{
  "num_hidden_layers": 10,
  "hidden_size": 128,
  "n_experts": 8,
  "experts_per_token": 1,
  "d_expert": 240,
  "d_shared_expert": 256,
  "hidden_act": "squared_relu",
  "moe_layers": [1, 2, 3, 4, 5, 6, 7, 8, 9],
  "router_score": "sigmoid",
  "normalize_top_k": false,
  "routed_scale": 1.0,
  "balance_loss": 0.0165,
  "balance_bias": false,
  "init_std_router": 0.0265,
  "lr_router": 0.000995,
  "vocab_size": 3343,
  "norm": "rmsnorm",
  "norm_eps": 1e-06,
  "tie_word_embeddings": "early",
  "optimizer": "soap_variant",
  "learning_rate": 0.0054,
  "beta1": 0.95,
  "beta2": 0.99,
  "batch_tokens": [65536, 131072, 196608],
  "max_seq_len": 512,
  "train_tokens": 826400000,
  "max_steps": 6423,
  "dataset": "wikipedia_en"
}
Below are experts of layer 3 (counted from 0) of a mixture-of-experts language model. Rows are named router (the router's row for the expert), up (a neuron's input weights, with its number), down (a neuron's output weights, with its number) and show model dimensions 0-127. Each number is 500 + 50 x the weight over its row's rms, rounded and kept within 0 to 999. Numbers have three digits each.
Before each expert's rows: "comes before" lists some tokens at least twice as common just after its tokens as in all text. This comes from a sample of Wikipedia text that the model never trained on. Tokens count by the router's weight.

# expert 4
comes before: " ", " the", " a", " his", " he", " which"
router:559434588490498560467507533412423543418438395455461559483542494472551561419596480570553514494437509550477492471403442471594580476517460477519581523568524389544469462501503470481464479506415472511503483515430489483509551523518483494531491492442433519517379524481476478449510525580449383477498517572531537462546583500495476499536525565481563533461487408624539526528500495544502608570484
up0:585540423518522558506502484467478613581415413500549576465441583516486541464444424505552548532540467474528491499448509429503503479516489458514396486442488481487570520572511498524482352559498517415569425496562520560435422564470478486481521524584524575421428426540492501515544625400468583461516444482573516520454469534534503444547537578442517525502553460514500482434496499442545512528479
down0:506459413478431446541426430546507475484487513447538482460495592573528518529601539568494459460458515519562482465546527499476462480469526514618444582507452423616454528525578455498485573514522450469486522394411552528591546504475524548516485554521541569461452510418523450527481477433417435443585523506546518527555499477545495386537497509435565601430464471522447509506510530499463547395580
up1:497519436472535511492446483583524479507507504496417463452401420557479515341560500573453518489481493502605451470492513557496527535447550535484471342454574547460527537500577522437536519507466564566538470466436504516387537527496498504500568495547474453537488506487631439584519581476564515614542466523501438519447487496478538562470503465576451498478543545548492498490397395501460528515456
down1:447478466455451399493437422433483455445473479480504499406468444455492451503550493462468494593473495416452508546479494446532524465490582395466481486489451448480503533551433473522474483469501450551553516429487383475501515500416548482529498514468556509530414535527552549505437472427529499477553406405398458450475577456366517576448425420487474472505476511447578483444425489426551483598551
up2:446517468483572544513480480460477464411497457578505468505517462507627433542586473503506547523516542453540541502412527522452539399544521597481544422481469357500532413483540574476490562535474480379559524473453554452525523492530506586527476494446503453440491483455472452593489469485502439396490566415580472560579552488453495490429503534472518461529591410452495521463543550450543508433555
down2:546552442486397617452521547519527473523499412419460568550578522477431447532551506490509486456444530506441517564578550471519512584504548525525511569448594467549554544463451507545456492516438496476467417552503527569405551449483453533492529529649495586497544600429455491512554542477527476528521562507514547543487557559563481475528471455482525564578457504548462412465549424605465563512476
up3:534485458528456510548451456565498461523385416513426524571478556561529491485512375508494493433450509459530453508505421569563449519496518432566575475577437450516490439526510511460544549534592418453566528482557449523474544506493494556389443420304508446479488564513515539462497579420548489469463535509391466548474542574575467509540520537529531557477484489519492459538496570513515474490513
down3:569482559457515507526512542504510455541520523491535390432447523568431524531432574482545541497491427582445482541461463462530505524535559437478463482518564576524467493490440500412552541520515469564584558475519487554463424398487459559436532384438519495482572452519491544455479473519532511472465482441529568481409478440428509471566612424464450519379532565437553470529577459531488598577441
up4:520497415494543461574536534462490567525375555446540464547517520500544549516542389474549486531443540505443429507440473510529513581530458455518465461512481499506459537508462496514500526527480488444511508509516554487603434589442540491592398507412474444511544494507480417668376601526505513581527559504514488527524507625441443514528540458560556479409513472559490528504590487455469452477517
down4:556509577577561527477486482513566440486398413499528520495543452461486596420534517448468466438489524473496479488575517523465529460456500497540466497494460556550461442425461501525608504502474502540483492463414450530473421503413406435441519407582537536435526523438543515510535376549539573548439403622514526490451512511485434483499535495403509463593443431610493482526481506517506455498581
up5:491581471558492537540532441553427519488589555532500505500505510375402453486465493484544516504485521535505437464545520429415433475537496505421470534548426522599546477556526514475456466474357498410555487543481443479429529527525467465469524533497514468512425506543463450494411485525547541548512522468575476568609533605496573608583566488526471649464543450467457474452468513447527498473522
down5:491592466485403499489492500444542512548399442501494386503451463495470440525538448424513430488546492431472545582454597453498555529478533490455474508510575439420511550516433433506549455575545513548543418529499473509445533462379437462415526451483453489559503544515533407477533477414468502525465538441516529401507554455507486567535504494554416517515458466374364512544501549498465520446463
up6:562537472488519570594406525543534454536470527489543561497565432513534407519434521450393420472530544525511579503448514483563528576549430395485370497497508470502475461538475536481522513521468514512501358556491463455504511413407546492488548457429450466505447509442561512462527539491481603508444452495614541565463506488519507516374522629502497544568505519551485513548450464438508497489500
down6:549489479434604410506504513455438440515439584449502544488481466497529502471479515542534523542559477390476490417539397483503402448446508472466561552491525545573580449607556461537540563466472457504495454563556550525548473480427439597477469486461441441497332481520504429424466477532509484463481569539461488485498513536520468479410506543475443442516482522432492478534399578554484426572503
up7:502556587465480485495542412514469531461379509449464526458565379517498530572516448489520477551420502472465583468491562482499437481526553480413465479442435501482504444442524477456550458506484422478547607479479486442426580462516503566441514475454490412465474504511546463476511432473567403524497508560583491497528509492489596452493523420523488547572465518636481540339538469556516520566539
down7:486428464633440593495464524541459448469570445617466567537591486542441453493484631637479478523440511551424499473477477476490538534520421498522525453433486495517508467579495407516477561497433597521449551523576553424590460519517504470532487473520455514535571504489458514483510484530481485495495501553530568536463534439514522382570553531510462466433506488480442583504477521472600429569508
up8:560518426567485560501469447391554491469499501393422506491535453395607514564491354511594524485513418525501510482470422449552471426523518560507500479564511492476559496539542510428470598464495434551494469441494508444490490535600454446490524619432510585463531544548459496502581592459484514535512502559574489480533584531417469507516589508527464483509535479611509508564502514535529495488472
down8:451554602387511497551576575488469426561502447599467487569502453542461515458460584549469567575474535598539510615429501535517532587527491474523517471436470504465456496502442487521496425507504503527443547584518421556508514534445528581457478502420425444407520533568542490561423443508523502494481480558489505478462425505561529484494466518564398505426510568509458478376557450485519510563444
up9:487588525541474471579453504576482440517490505480549466535557471468396387507480483515458475463534433542510502341517491418467501429502538449407536441559515467485443573450497449511573470470527612440528548546473502565491511523552537534576443457511490542484582505402470502574483558509481482498639478523477513469433546478552523418486419454503414570572490463549466555518497460454507535564569
down9:550487449536529502502478472589563502504506453549552466524519474462488547439521483534543530460480526507495555554569500591390460571503498479418427457509543441473503503536536524498577538599569447534477510457510531529581431536422562552476449593503429522414502423555518437587472657444469536513518592522558514507519458461605442545519430527436500427536479597512544499480504413482504583473556
up10:506490530497432542467581376479484576575414529494472476561454515439505488545531484574538489476435460464499464511458516508423461446469485488541481482534537456543464490527557379347508471533514433508535465545511507498497546499539390561442495527473471497465478467385456541521530476404423472542525478479512525511504474595572498532620582582531462441571603567484517483468433481600533438518452
down10:450471560490450448514472573476550495481518503563585425466443458507430449452421498530501589507525524578469443466423576550558489437526509479524459489543483601574621417497532544467420498491559487572424409547525592467517507432496555482542597432442518482480537441572433415447492473525477502522464546512518526566519599510483555423476479531551483436502424405568515523498539494486444420473540
up11:528518564471445528439482499486454495465471523452468506543494485490480490497493458564530460543415440505456410535509436514483444488437535539536458518509485494478453422532584434429467524426502565527537449503537583546403586510428497565509507591581474547471453530490493545609483564414432456468554540467470383559397643520420424472539521478641502536435492482526510552484481469571548484512468
down11:590480588507516553504525487480473534432455594538473508529474524502528486521434551565539491538481538468414461480549460515477489364504466510457517562471535447487521478622504461412613496469592519476511512451474581439558464461598511577471423518530518548524556500520435523495456614548426540427543488502499649498476525553607487474486494475484466529594555543478506523433510563551395519491479
up12:497408417528542473500525516530471479499471525519454532508471415580477522517536452482480470527372459472499463493527494541505550456529445525419544519438588506461665535567609460538529507459488543558455508563556449540530473490631479498548457549427470450516451469473519540485573572591591577548446467442475460521500448534478527487455437537482519525621439488507441506459570629538485528478487
down12:522525467453471480438530507466532501524572429458560523449484463494397410456542518488486506444557488629486555522477590442492591432614576483464469447559509466533541513487475504502554513541584583478455415538522470528459524465434475484448458509558538503479558414523485536507581591510505452463487461517564497411584606486505474489533465513511557483449511482633415446454543479366518553501530
up13:461522477456482529460569457457533493538460442532499509483362392550576479533608451499468504568495426509522427516385545508523517676569540446429558529522571445437461554653518500529485458560455507480557428536451451442475518549476453505525508527436548416524546471527508484532464398487529499398462525485515481543495492532482546462415497490447524513494439538519505457527445502535581531489511
down13:351471475489471486460443460467485586525490523564475507578487508485508459535482463446558482455476619508462665474486476501514447524467497422484516459506480521478467459442509494515485561524539521513383569470467529467532523567550626444474500546444454478568506501508461388446501548491474501593498477487472538500507517487567435568498558566446499470427426506333457571518453463529400509542504
up14:544485495537448513578459489411435439383565607475439537505465475497513422527533489510479475529479437457466427557572486485531482515598412513512544510485545512544553503447471503498423497485491441576575519586451513370590525609529500528525475490385566464427481466432420572517534445524494429513582441445530416483531507519481454469525485577532577460587541475462504436484524529441500472454495
down14:522452616481539497588546522484342546481521490451554484544505409476441506462468533535518509487535567635555481426429519568591553538512533427514544526517521478497528505457600398500519542471555505425453484544488551548503514443558514417404466528544464545452599525512619449542498595479517506492457500592491534440491567392511502445545496471525487516525458464522560513464552527477494504429494
up15:498554434377413631498527477576556432535520554483524526542480541558522491520460549519514543463461586529454462494451532520461495617536615525503530630464471526444545545464506473481513531446519537484563530479554528574493434533559498497532447399476479366513483560532559447528453436476487516389519525536482522536568485622424490533450533570535510446556418521500523514482427528503499489552483
down15:511566500533533449481411479543450543522472542522465424537486515549496442554426484528449408457448561453425477545496379585479435491550503357581473502501540384451480480517550489577450453545562523417466539492481455506492554522469572512560485526506580478465582501535528479511426484533548521543537374393519526430525463458442575471511453434574466518470594497443485462486493532414510534483460
up16:440487510501548444477555550571412479466529424465540520499553633483498510518491506416492465545486435503601551492527464466536455386504645490576470434585510486600468497483439461552461411512514469626492514505577544534479540438430481488470488473389388452498478532550451507511472530462465512490489455544515441561553473542490540472564501593565426495494500507431450476492535484507541594436518
down16:597527468514503525458416461432494503492469602521568532517494538473472494527600489416516413518498533537470504504440480568501559504482378485533483528408605471468463434389542531448512517503472563496443405469533410479655492593481438436538452488528501515493459455503443552420414482534578487484577483523472456442409475516501521525474453526512442481516428417572500493470528556475494410525525

# expert 3
comes before: "-", "|", "==", "The", " The", "==="
router:561529472416388544523469459496545508488519427433564502465515454452502546467511440564453442449505393512526438539475481533454509532391537428524424495459546530487478480513512531383516577491457480588573587468526524478450467462468535464520476438477473433498562483519455515582464539556525566568457584476492328426567488533571430500435516515513543450503530534536519431479474490504589460396514
up0:477550514513405459501525476586532534534463528483544520462488529434508534538536498527456446465574502464547501558454437556383455550498528586512508462554522519459559470437589540454594512562518465533492496491511552400419474473600557505504484473417448476408568576495572514495519474464592509587508518559522417403535471493560464397486516604489550542458553546528471455584370533533487532458492
down0:600572593502557498461473493394508522567531508490466496558499502538496491538503518452567491509469486470556505645469561479590472445383437459544531567488554476551489551471462425458549580550475510544552529547464470424499515496431453510548491411514531578353430500498481430440441498516449376525488558474469534453506574444520489460526497475557542406477566471433537537510412499472451493470515
up1:543532534416567579516493512458535511503499505470521455542544504489497545532558572513553470503414431465536667530535411492503477499474516485504510540511539394516467447498447468470486432502528537625510493568445571567446471399440578506444490548560545540448455500530556554441454452490425546543502586353478467435561482576459515518475520550504529442450508480475452426475546452436549447585528
down1:589529451449563444461508419461453521407526549390530511480412482497599443553547484510461475427568491459498500502552461562542528427454508527483505464471456558572394460462400597486507567440478536498467504510561478409568558488510458423468533564512457500439443524426478467508417443484464510553497547430471456492524466473541431560536465522413481465513531568573401471468408524546520574516562
up2:396574536444478505504546527547502515471520455514548466563511532434582511504484582591438385421521502503467505512515488607453503520573482521522472542456506470436427583622511487399477463515433481520463597493512423597479463342451504472485482497450472437539448446542512522549523447491479517541517512532490475478511569506600563439420555530503539481481489477455536420443571467453581531445545
down2:476465464477459478485487485471468500536414521505539517496475408511415612544497454471525448472494437568498421385547513542501496454572408484501566426490523529490543504417490541528427566430467491486607529479524538424450545543500447588567444501387608622472511546530461424526417416479493450538474516441575502560478432512503507557518487527462426562427490568520473489498430534537467498564443
up3:403595375537457578446625492546526525424458470465519450484506482443430575449515570602540511469497520468604444579525469502455481475499533509409433466533555521473494475546592383478485575528459513426511502490508540558486486505418505454490459488547477332538502479526479520471529458542549523522492474459525459503482465469506519464512473474551558456508586478469522636386479465488513521481504
down3:552509468473538480488443520429458431413498522471468585483545496554489496565510504509569493517416487474599483470490459497463497619481554617587458506559475518497427469479547433570438494514476502515591505435536453434486496540499388533501483460536440519534473433405537514458506476566481467529428495492481685459451481437539450456547578481442466461590624487458525532488472512553520497456427
up4:447469425581378382634569487503441454512506483456656550530552503437582514530512545445458539451406521467490537482524540508499462482537585456460408640481483452500541455552520505558497496492544551555502493388545471410468510467504547503478549452442510535459481495474563462494466509509499514502401483483542553486528494504555433510420573507536472463466518515483592607501502519558511479490536
down4:428549479501521517480432442577577510495500551545559526533581502539471443498414442469580479556512524520437512433469508504484444476698501463518384426586508553465514494474537569435565522501579576513543511518439464588441440483475435537458459558511559586510512565472483525474562497485495546473478555484484494558470543425570460452565504570467500532508396498524464452573550573485555568472508
up5:588519486519514480583514462446457518472448467431500470440542518538475474523473475464510528488543513460427511514444548541518548426483429408594493450405536398619390490450558548509503427526427509532513472437522393510512443503562567463504566470528595504486400500445561489567537551521539581470472604500532540425537551534506456432590452512443448571467544473424576461480481486486460465471542
down5:488547428538439539413518503505539468450512558471599527489523515519457542462600522447537435583482414547583511493462511477469511536451480488574555482522586475475505420442498512502557452479512537429497441609571462536434473393604549464469534493513569503463529476483525333470421454472441499536544513468405537514488502485586568479469505538509480560580443425431535498538553546496400475541474
up6:539490513381567491524372441447536554519584438375573467450549503553477474416425543508471521483466486552459507583448601485453516496515539465530467587434562532455490484431550489501489518552498472475526362502535545400505454439461514549570534525469486445523516454525592514562394504501500504517523437513446538567470543539451503535384590451492501516519502483496475456465581484472466550567539
down6:461512468485506558567425462467472436469419521512476482527447493589469435494513484451432516415519531448419440545424493538457500461516491493478493421538419462456502483452472539487508500552504505483525486463529616482572501401499560537424600508520574486382500428598483481560607441405518540536466537467579462534476542518523610533551472592554575535560481494430437561466462539522564535567539
up7:514528491465467519408545405491379562489477498425483536470427535524478439457468512489472509590547533410472495462492485488570515470589509509419369551501517494470546522526419548488488508412483530452581570462469504478516471512542467518542540442498456472445549508389528560460462537540443482584488524493568477503625543457522481425583509530526462649367484499483547470465475450502585459475514
down7:463469496473533460531475538509460498556402425428455501425540456411468458582517554456463533449560479569500596554459513584524494423649529536508463497515448542471493511513535509478540390585431507482537519434519446517438545499421442501485523525506480583530438568565544482541520461516472538561548501502495403507574530428405496493471504591476489481442419523490530665507516468431523486462545
up8:487543471538441405513557575533418572437480513518411514506527522413558596514443460488419501467495493452576481452417477452455455469485490553478484533496528525468514520594514463541471552525534477556504508478481434559523509488506478586528504454446477569537541540507467528582522485472587534570466594539586370533447514587546583427454543537482492420654542549486451423524506498465570445492545
down8:585412535472453552430530515479581455520579455518477510545525460473478548481592469543469483455470505538455420509546585495512525605409454538531432565498519508530446525484527528466505591466516518443450483479478483452570500519531469509477583446645485517500534602461482480542592525531488551514486519423531470436419514540613542541533489532574520448535551542616478445515473468577577452428601
up9:484575486383403424538580583503485474526601432439471460537543446525533439504487521565597472515514473560531437523481552517450587454485469556539526501526568432473541488502431386500527547403532424507484476526461434493482452476562409490584515476412538506497478529474433444390493463487490512594505487547490499453574427535542499515475583420515402530466547600486507514473422476499517528521531
down9:559472544536541596506467593484480426509548503569622522457624460431499438498467488489584520522494528581561527460535486457474574521451532449486581445512563604429417496458540491565500453510471472464495508497502502529498507546479544419560525450483525553533491550461508478458478553467468428507521408516428598534432508556457471543514414606510497502444428475566552423510535449523447420535619
up10:567597450477510558417460598481569558520542493466501494529456524527468551478462421429494465463446551460529417610542481497452596527469511427485461367432483455476546459508576550523581499498519458426473525457543490460492436564507435515457546431475536516538570516512406548461510478511436500452566463531416368565430497520446520566563499525489524476426477474441518467505468452439565560565556
down10:462467499557506413506512463518426493521569422489445434527474491531522545439512525487571463440555639426437539480497477543426486372566443484487488417505486391509420524555458481545506511550501488477469512426440464517532473501516485483587559573512477412507559547546473474561493462482477456587527386457461450493444510465551534505460507390507548455448425486644415589531492487496485490531537
up11:502541456495502469451536536540478504553528499421529468377575464543526549427493543503561580484520505479443504504410447545440483479496558458590453468509409550484509514487487537405525403495507474456510510464456575568451531550518437603477502465469478414552508542462487447492493571500484428529468547511503418592478483513604398471424588534523465489511460602515428399485499478501519388619518
down11:484508643534508440594480513435547514413460485471440474479574506513413445465555538526539473499530479460441541515522561484453554548413436486534384567468524474481555539509491452530474420519426503466512459449527497458442538536565546394344537456592506493480579485478465471431449492441504624468417457481523551432478551530497563513515531528411497517605468484462496529518553516454503554509516
up12:508494507517482544443529475452452531449517513444492476465396416617464440513506471539646575520553467461520466379433516594480550561393577407495498445539499463489592416544483521537535471493479572513521458505517492536414525466486456514553539525415525507550520524469510555480514466423526524448483587508389512482553456573552522549419563500536458519543504566524486543443484551479510479542375
down12:522500426479460528423543540583536423573571471493435522494365503526501482528526530478540567438500482477566489446505608587476542562560367510623478517539477532484470545519550530533507398434435568517451495442424515525394529529572536524513477472509533562471538435488546521444483495498471544452506595515461466567550459583479508573478463615446558523557578440499493510494471505509450459488445
up13:418514500449432618406458438557514606539502466516509426514459415524448577448453446553497496488561534483479592483457513417440493522447511515500479447530449595570435507491573393559454506495426483555527630389532602538455542462480533508514475477509602458421488505505436442464456503489539590535493501546538505535447440494544418560517489557471540505516513477513556503484551559488502581492492
down13:497438502512447477480551469481487613479486486549543404479579472494509489467534472545474489512573490569518500565461587607455496542465468545520461426515429452503527576485536577509445518532567509495434535441495512518435561449509557521555603503475464499532421476558558411598516388547475450527525418455462492456486522501494455569465478556428594424460604434604547534511556417423486461517541
up14:497494490479532516537421501464464538468434495554505379465472481482478448609533489471618430496434464498428567476419481508459368464507540473531447539475445457483482524490507531414452469555461578473525512594573473510373494498463594432588475465493463464589531502461535563526540430531432525504499553497428524518406488493585452508551444559529464496545503579498530636564524480525545478487526
down14:573555427561458556455493558459476473481484551520494525520506558462492579420466580515496493536572507453488471491497518448370425498530472418454503454425505483540548513530475504419548430441581548485499557497623610446517526536459496497442464469584602600528604500510522585490475476554516569515509535634573508575560435465485511553411522449507479552497538496477534494560467570467456498470471
up15:456495404457465420487463539425609477454425518498530426470464460515531515590446525514540473380477418574453599539492459584463529536564478522445556488408537593495434469522471469447490477418514419468543622564458499496546453503506519506438512432470581513481529432461435491462475534510522514585439484477507517562486491541514478571547479516546521427460647545473481445528496472439462535570509
down15:544432471526430528485520436474541496427529576452328406513481547573495480474527560540475539492550555472472512488511442492514474573476424517629497557512536530468468486466477485496456440428522465485509441466519633566562523516574461546484483555493518573457453521561532507486478437465414373529479557422512445534468560524478515560455525516584599446553503415473526460520542502497402439478545
up16:488472491541596583518453451427497499465526493501502522468497547586483428394480478568596462470500485460561502499473438441554391596524462520491462606495572576461401572432465549586484597511479590427526571492522529447487462485559493393478457503511534496465533456476536529486375560497438470543509511470440517450433516519453549548420459485536575495469458526450451551494485485506489491471381
down16:553450505476550589453472535502564522454556564471499500596526505502457519531577628505580412567417383489468548454526553496517507542494390512553529392631458479576556425490574510411543433503541563441501445538543443492523553559567447486484509463511454483420523427524526460492508475529516442438511536587494512518460523472490494430500508491451474453500587515496501480477529471590470457598541

# expert 7
comes before: "0", " |", "9", ".", ",", "8"
router:428515527515537520565498643516501475522478361493495549461466532461613536516488447581523483460433557468492558496458449510496492492611459578459457514532448497497474504445482461513448405529495419458467553457433467484451632521470522649534485421463501449503497431497489522491505528625524514521419523537421543490509460456477478580477543597492500586579479568452498482585485498512525484538507
up0:542490517374470463486487497445475502447542580573535459423522637508481483379569470511508552491479465558524426531495405541560441500440516450518481509463435537552448406486543390439405432457516512499424547495436477543514469445445505528546487625496490481543464498515456480556480520573563473416451550470478456500496476414424490497512425463555495534479502565597483449557533589505517440481531
down0:570413511523494565557468375533482459495509447464543562464517427561437512431467412480541508535490543546450558486420565559450548515541493475627477538499579602472485545454459508432556563602518430495478476458490548460436518604526548489452570514504487492512522470619502524399545482488396557511442488483553484499469451441556559581470489498507540492469504566521507539485466492522623486522416
up1:434631528574548593490474545536549562521461436548418554477502472464554519511473513556474443535498494520631561491447532419426502466517467523560562482473478387468508537468497418517447549449437503397618402437457478553482493473501419519526450492504477493513511569535463578528512596473568463475484532427445494566514475486470522491520457571520520445544545405542490504500583443523471387502505
down1:556446566367466464486592427465430523426543544491532396491427462531535497521482479562539556451505492445408547547511548555503468506377491490485529477512453533533529501557524462525491504452469507512533469499503549518529487519522554447466570567392404475551568422545577494572403476421564515516466441499567548468480569459559483557485526594481563456493492512521414530499474571445547557617532
up2:550511556516548458480486510416451485522514466605477490524447515384571508472459489575555475545458522515422443561465414516441531465463520519464586486491566545578479449457514520485510465465511457432572546446498508611479433529451532517456392517453392484510458452438508468519571567515551513474530501578457515516490478461556445470476587567525572351534413582541490515507471627463501484444518
down2:456471481428412620470537576465554448482495512474432453505520540629519517478472502544528547543476523472583455446526495469455541548505504529434540495432482518400489523484498482490422574539535479450513425489567512386534455478613506529390498382551487491499452588500506506469512594455528503498445461405493508556614460541429584543458458471500522434448520541465490456493555451509479583585517
up3:471522457451507446486577530549621464457529429469481545472511585461480498457533401508511489497454514474471406386669449461527515555500531490537490457509493476488406410529522492507487403530503499416566510493398451425517482509502524553544448555544538422423513431527398537453490549519509553528445499496511506524484458557518509525494497547491500531492412522565462417661568514456519446456511
down3:498463519534580571459441525523493438411607408548456553486508555560564461526546490519532541478421467511455518534603319454396532486578489513539509572514427588496439466502528455528608489550492505538514555508514567549517490543446568553471607541505485377518481495542463468501589448479459516481475535471489521505580504479460496502493578463449441470513462508606516548544486521470510491424467
up4:412519462498561459448540534525488474442463458498560469496547572438543561546482464534516485457509557488489524467488543503438461465532484466473478496481525410488493535621619487414492470466520484467556496477439467492497526467423518445485561528447420481443509522513544574401503607560587501481320527538401590483541617488579546467570540556516531535525451419465542534458449547525506482570520
down4:442524411541515446487398489452538505515456476434600584495469413467579488492477565468515452510447578414434436399516417495509503578521457467545609473568428453502524487442571461496514492502581523480505521472462540525513565459495555546545552418538427525424370582486546421453548530521578554458509502477593526464499605495430504556512495473544513514507519559525444510524509529454422448496514
up5:494439484483485485432426492424463545560463495445501433325507545535562577501513421518575466605457464597463450501496456517483582438472493517583478483571507557431555439508456577548592439498525491465493568521509523546530526402469549466513559517522535523527520494428431536533486449596434478543497504489479478525413477455443457518587474471565568437565451542564557550588533509478538536533514
down5:445491471546483497485525498527579581453530526464503407523458568523411456555410415534381488461520491450448411421506598471576532595606478472442490482467527416560550597552564457540512528469547518476489467534452471502450506521560416456536510503542526522509544432473543455477535492533478513533395503493503433517475515547440522455531488484473500395567548496432524520489546600604450410551448
up6:475633523490507482461450483540514521512459483505573454449516508411493505467445495450404581484564439473515539542519537510561591497567468422420459432512493535438511487559488505518532456533532409448438525470466552444436530444487569525518454404413533439395600417544467473480415433587493466492476520507552429453605496494494403532519474572556518544585543498529443436508524504562505574477514
down6:461507603446517524483520425421425433545544474426436556539446445439475610487526543444512469605522531540449489454534491512561485576534525517531495451557514420562531517526494539588519419442492481419464520467459499502516493443460460482500484578665471536480526521486544575527560441510489499413449517578484491553513485496364434514481493543504532443568618495509489446467444496539398556483513
up7:540504516595515453529447501458531467550518459478533429539529583573589477557520580487486459499432507474437518403507538557409514480512526485438485504467517502481615539559554492483522564506528404510458563453420505493509364454506537472579421512472586491480452450540453455493423537384447500534362523477480398545568492418464430549521477462516424505503472513472517558575472447471511457551465
down7:558473487548488541450479530526531462622467534530546559535503431465366503547452602533572436525491469479476530454476427493491484522476615559494408500476533537551501454419479487525536426515472527452490466476455552461516431497487520511595600356475461502520524478570525487445486542500506477505454554509551448566419444461582515582499500381477435586492589537437566490447487525525528509405498
up8:477471499455452517472480510437506512558526462535486554476547547569522521559437474490583478469607472455477513589508558555434498411580507490517429594512520488529423508398541484497410494532528457502562600455530502445602526455400516561456486450618532400366481486451440479522527500483567513541474532570480529564443506553424601592440447494463489450482438438533540471509494475535470485527504
down8:434535501525464494456556363499467389547493434475552448448480506487473440533441547566508460480422508534447483453528456423587453497491527458416487565488470576546526507477475452554534472516575421435524530590485461456445405447507556519497539436496541481603544502486625517558571573483499460484524501447508584471463476486585586421527601510563516503508438540434406508470538532487532492572499
up9:507543491551534563417494492483517539498468428458544484504488556571570392504494447570515469537478420535560610554531485559484583447623537521473536435518496556426524502517550493528475512499485513425472619518564500562512566434519416536578555541485469458503464616555467427457631523542577574464512529484443462503476560491499413550525578511478506490512559569542554481517529600467430502487485
down9:424558485537493492512464535611467464585482521489418429514564493534425450395544478516471501444525459587478572457474552450511555511507473507512480545469488465483509454487526426531452558403421442550483523510611367403586524534477552512545499445453471602521567506412533439503479557515532587495505453515476492565468456588491461424552470581438496514460485510522537557560460561521537403553480
up10:540490567483509611512528551516490560463518478441483553521483463485543479473472480528567439438427596432453493522443570532554463419527414537504409596482459439543509533489566560582473452531514487543482522422505456559541581518547464531455486595464512468444550555517473454543498458499482471442413463438519637558487447554547536459479451504462513497490482546530584459539553456403503456442653
down10:455539551561614501455552558504470512543535419537516520562490559534506558488485459471502565495452552533502525442654526471485464586430515387483445556488572399548512506483521557540516491606476487517516582479508501521514363534528594569566496540604477555517517491498494508417554539548473520512460487486483426504511527431547478554463565433513536501533430416554472410447488603484549552487503
up11:488481454442450434444577536477462530428460492562567496477535477410620569537431490598561469499481482517473522503455533480534558435502429430518537454482537394434501533489559549472548435494567464595571519461534561527537519444447505415458587485453503469509458552499457505518534506547496421393498573555435496580422512502455519523566476539423506569552521555446477382503430473474441421522470
down11:602431540589511494479480521538448466481468445483490511584480490499512489511469479402532496415520584513493526473539489483441519516463508462553601491502464471468483433475494465410612468458434476512452574443583499505538603519467554512572592549484576466398455539584532504543463449597515564448501453496583563577492397572470474566537502488518434472497465501590603562590553504493489547488505
up12:499514444420559444497474426487540504493487556467502458467492496599442585518461407468513535545455565511432490508425436543503473592573496459587456517620452510555521485539508522442500469474430574590565530511465537511532561475474532491500479452497438530426525465529416495510540574487476460438461554509579612461514508431484563454404465583508401492509460531543524426455520449376453576429513
down12:473531505515433494474499414500447521458605415449514510493483375395580443495533494455507558394497488490348440469433535460510425491547547441486500417582582553506460481477448468612567403546560540440500488430513442474518480493535455482493479490487503594519510543484534572448503471449442519459526436577540521458556546482469521520487489520466560549542417529431518479480559540560456513403490
up13:551515446484523493525557539446520482595511517599403524575552484450599546489473453452512492502476451507446536472457460491482544459567470579528496608552489488562498554442452512434401613555486457396458471458509500520442507432456459539457491436513561466526433489493412468531601552526484417404542561498537457500552514518477494541407452542478443455371471495433532473481555492562511531599484
down13:443474482444470559515495551430463480405429462567581559442467563470502436493552492462437480460574587414560409500546533457476486673501537498480440473574456539532476568583518522470555502443505457457507596482466446469568495506500486525489552519477448415372444466492486516490456503537496512530527577602556492545503429530497536478423546461557479523563560424509530502547467568499422456496438
up14:641551574548494609512494562501511572460501522470527471527444402499532456422456575490439522500460434616538487517484535505484428688524516549458457544459491550526515561501434519479516433515501548502516485512512504531426453515537453481433450541600472505514383471609537551482491605532576468495491542592579468514448556512473535506469541528503445507529515521499409487478517490409521489533495
down14:400573495485453451375523463443529462451521535507493580418527588479515521614569524550545503432436496536412561498434538494508565411451615495481468483626491494524475473511504537583499506443501457474456560547499490414545473433485500446513518512428530463513554441487447475554482530474541517471594518464432479587507413494485553547567510493396523477452477371534538554445477546456507490469500
up15:508454475500422502495485458563542493477527517508415504515496426487517557448531584603452446451460483417472573494563441540561626441558506600488543494614476526492579439489468489488520465507418481541452492435541505510434505455478425527571429466458418396505463555510491410454474528482520565450531569519543407520507450382522579503451568490468508498455479579485554447518509585526455514499413
down15:434497575555551570565606497549539405517438462502516457478506509491552438571451431525576575532456507546441537552538544419630484598515521431487455442435534484511516514513459462478522590473522509486471575537534550556434531463475494503485461480454519645498541518459517564562575549415520495423467545542506483450498577520445449476545444489423466496500449519480492336530504491454492454540518
up16:430507528507468499498461470570374484482509465422480555547545527445530503472473487387462524461482476479541591482474547469450528462488438584483474448451477412519477423471508502517384525521429432452591498543518579551434530521426591517580478529436534434487522376397464521521442464544476578436573501413507560482503516512495461456581477402427514534513561425493547443512477503474535504530580
down16:499453412547478534488506495526569490461447434607500502445546511534447465483495530571518522526493480568466477420477538444488506622499576516597477546439545476434523500537473536509495498413381514509465507506567324470573512461457394614504520424505482566464443560490584488461488498512483433473579511502509473583514455496492490517507454524539488412574467543438454477553499506503492459356483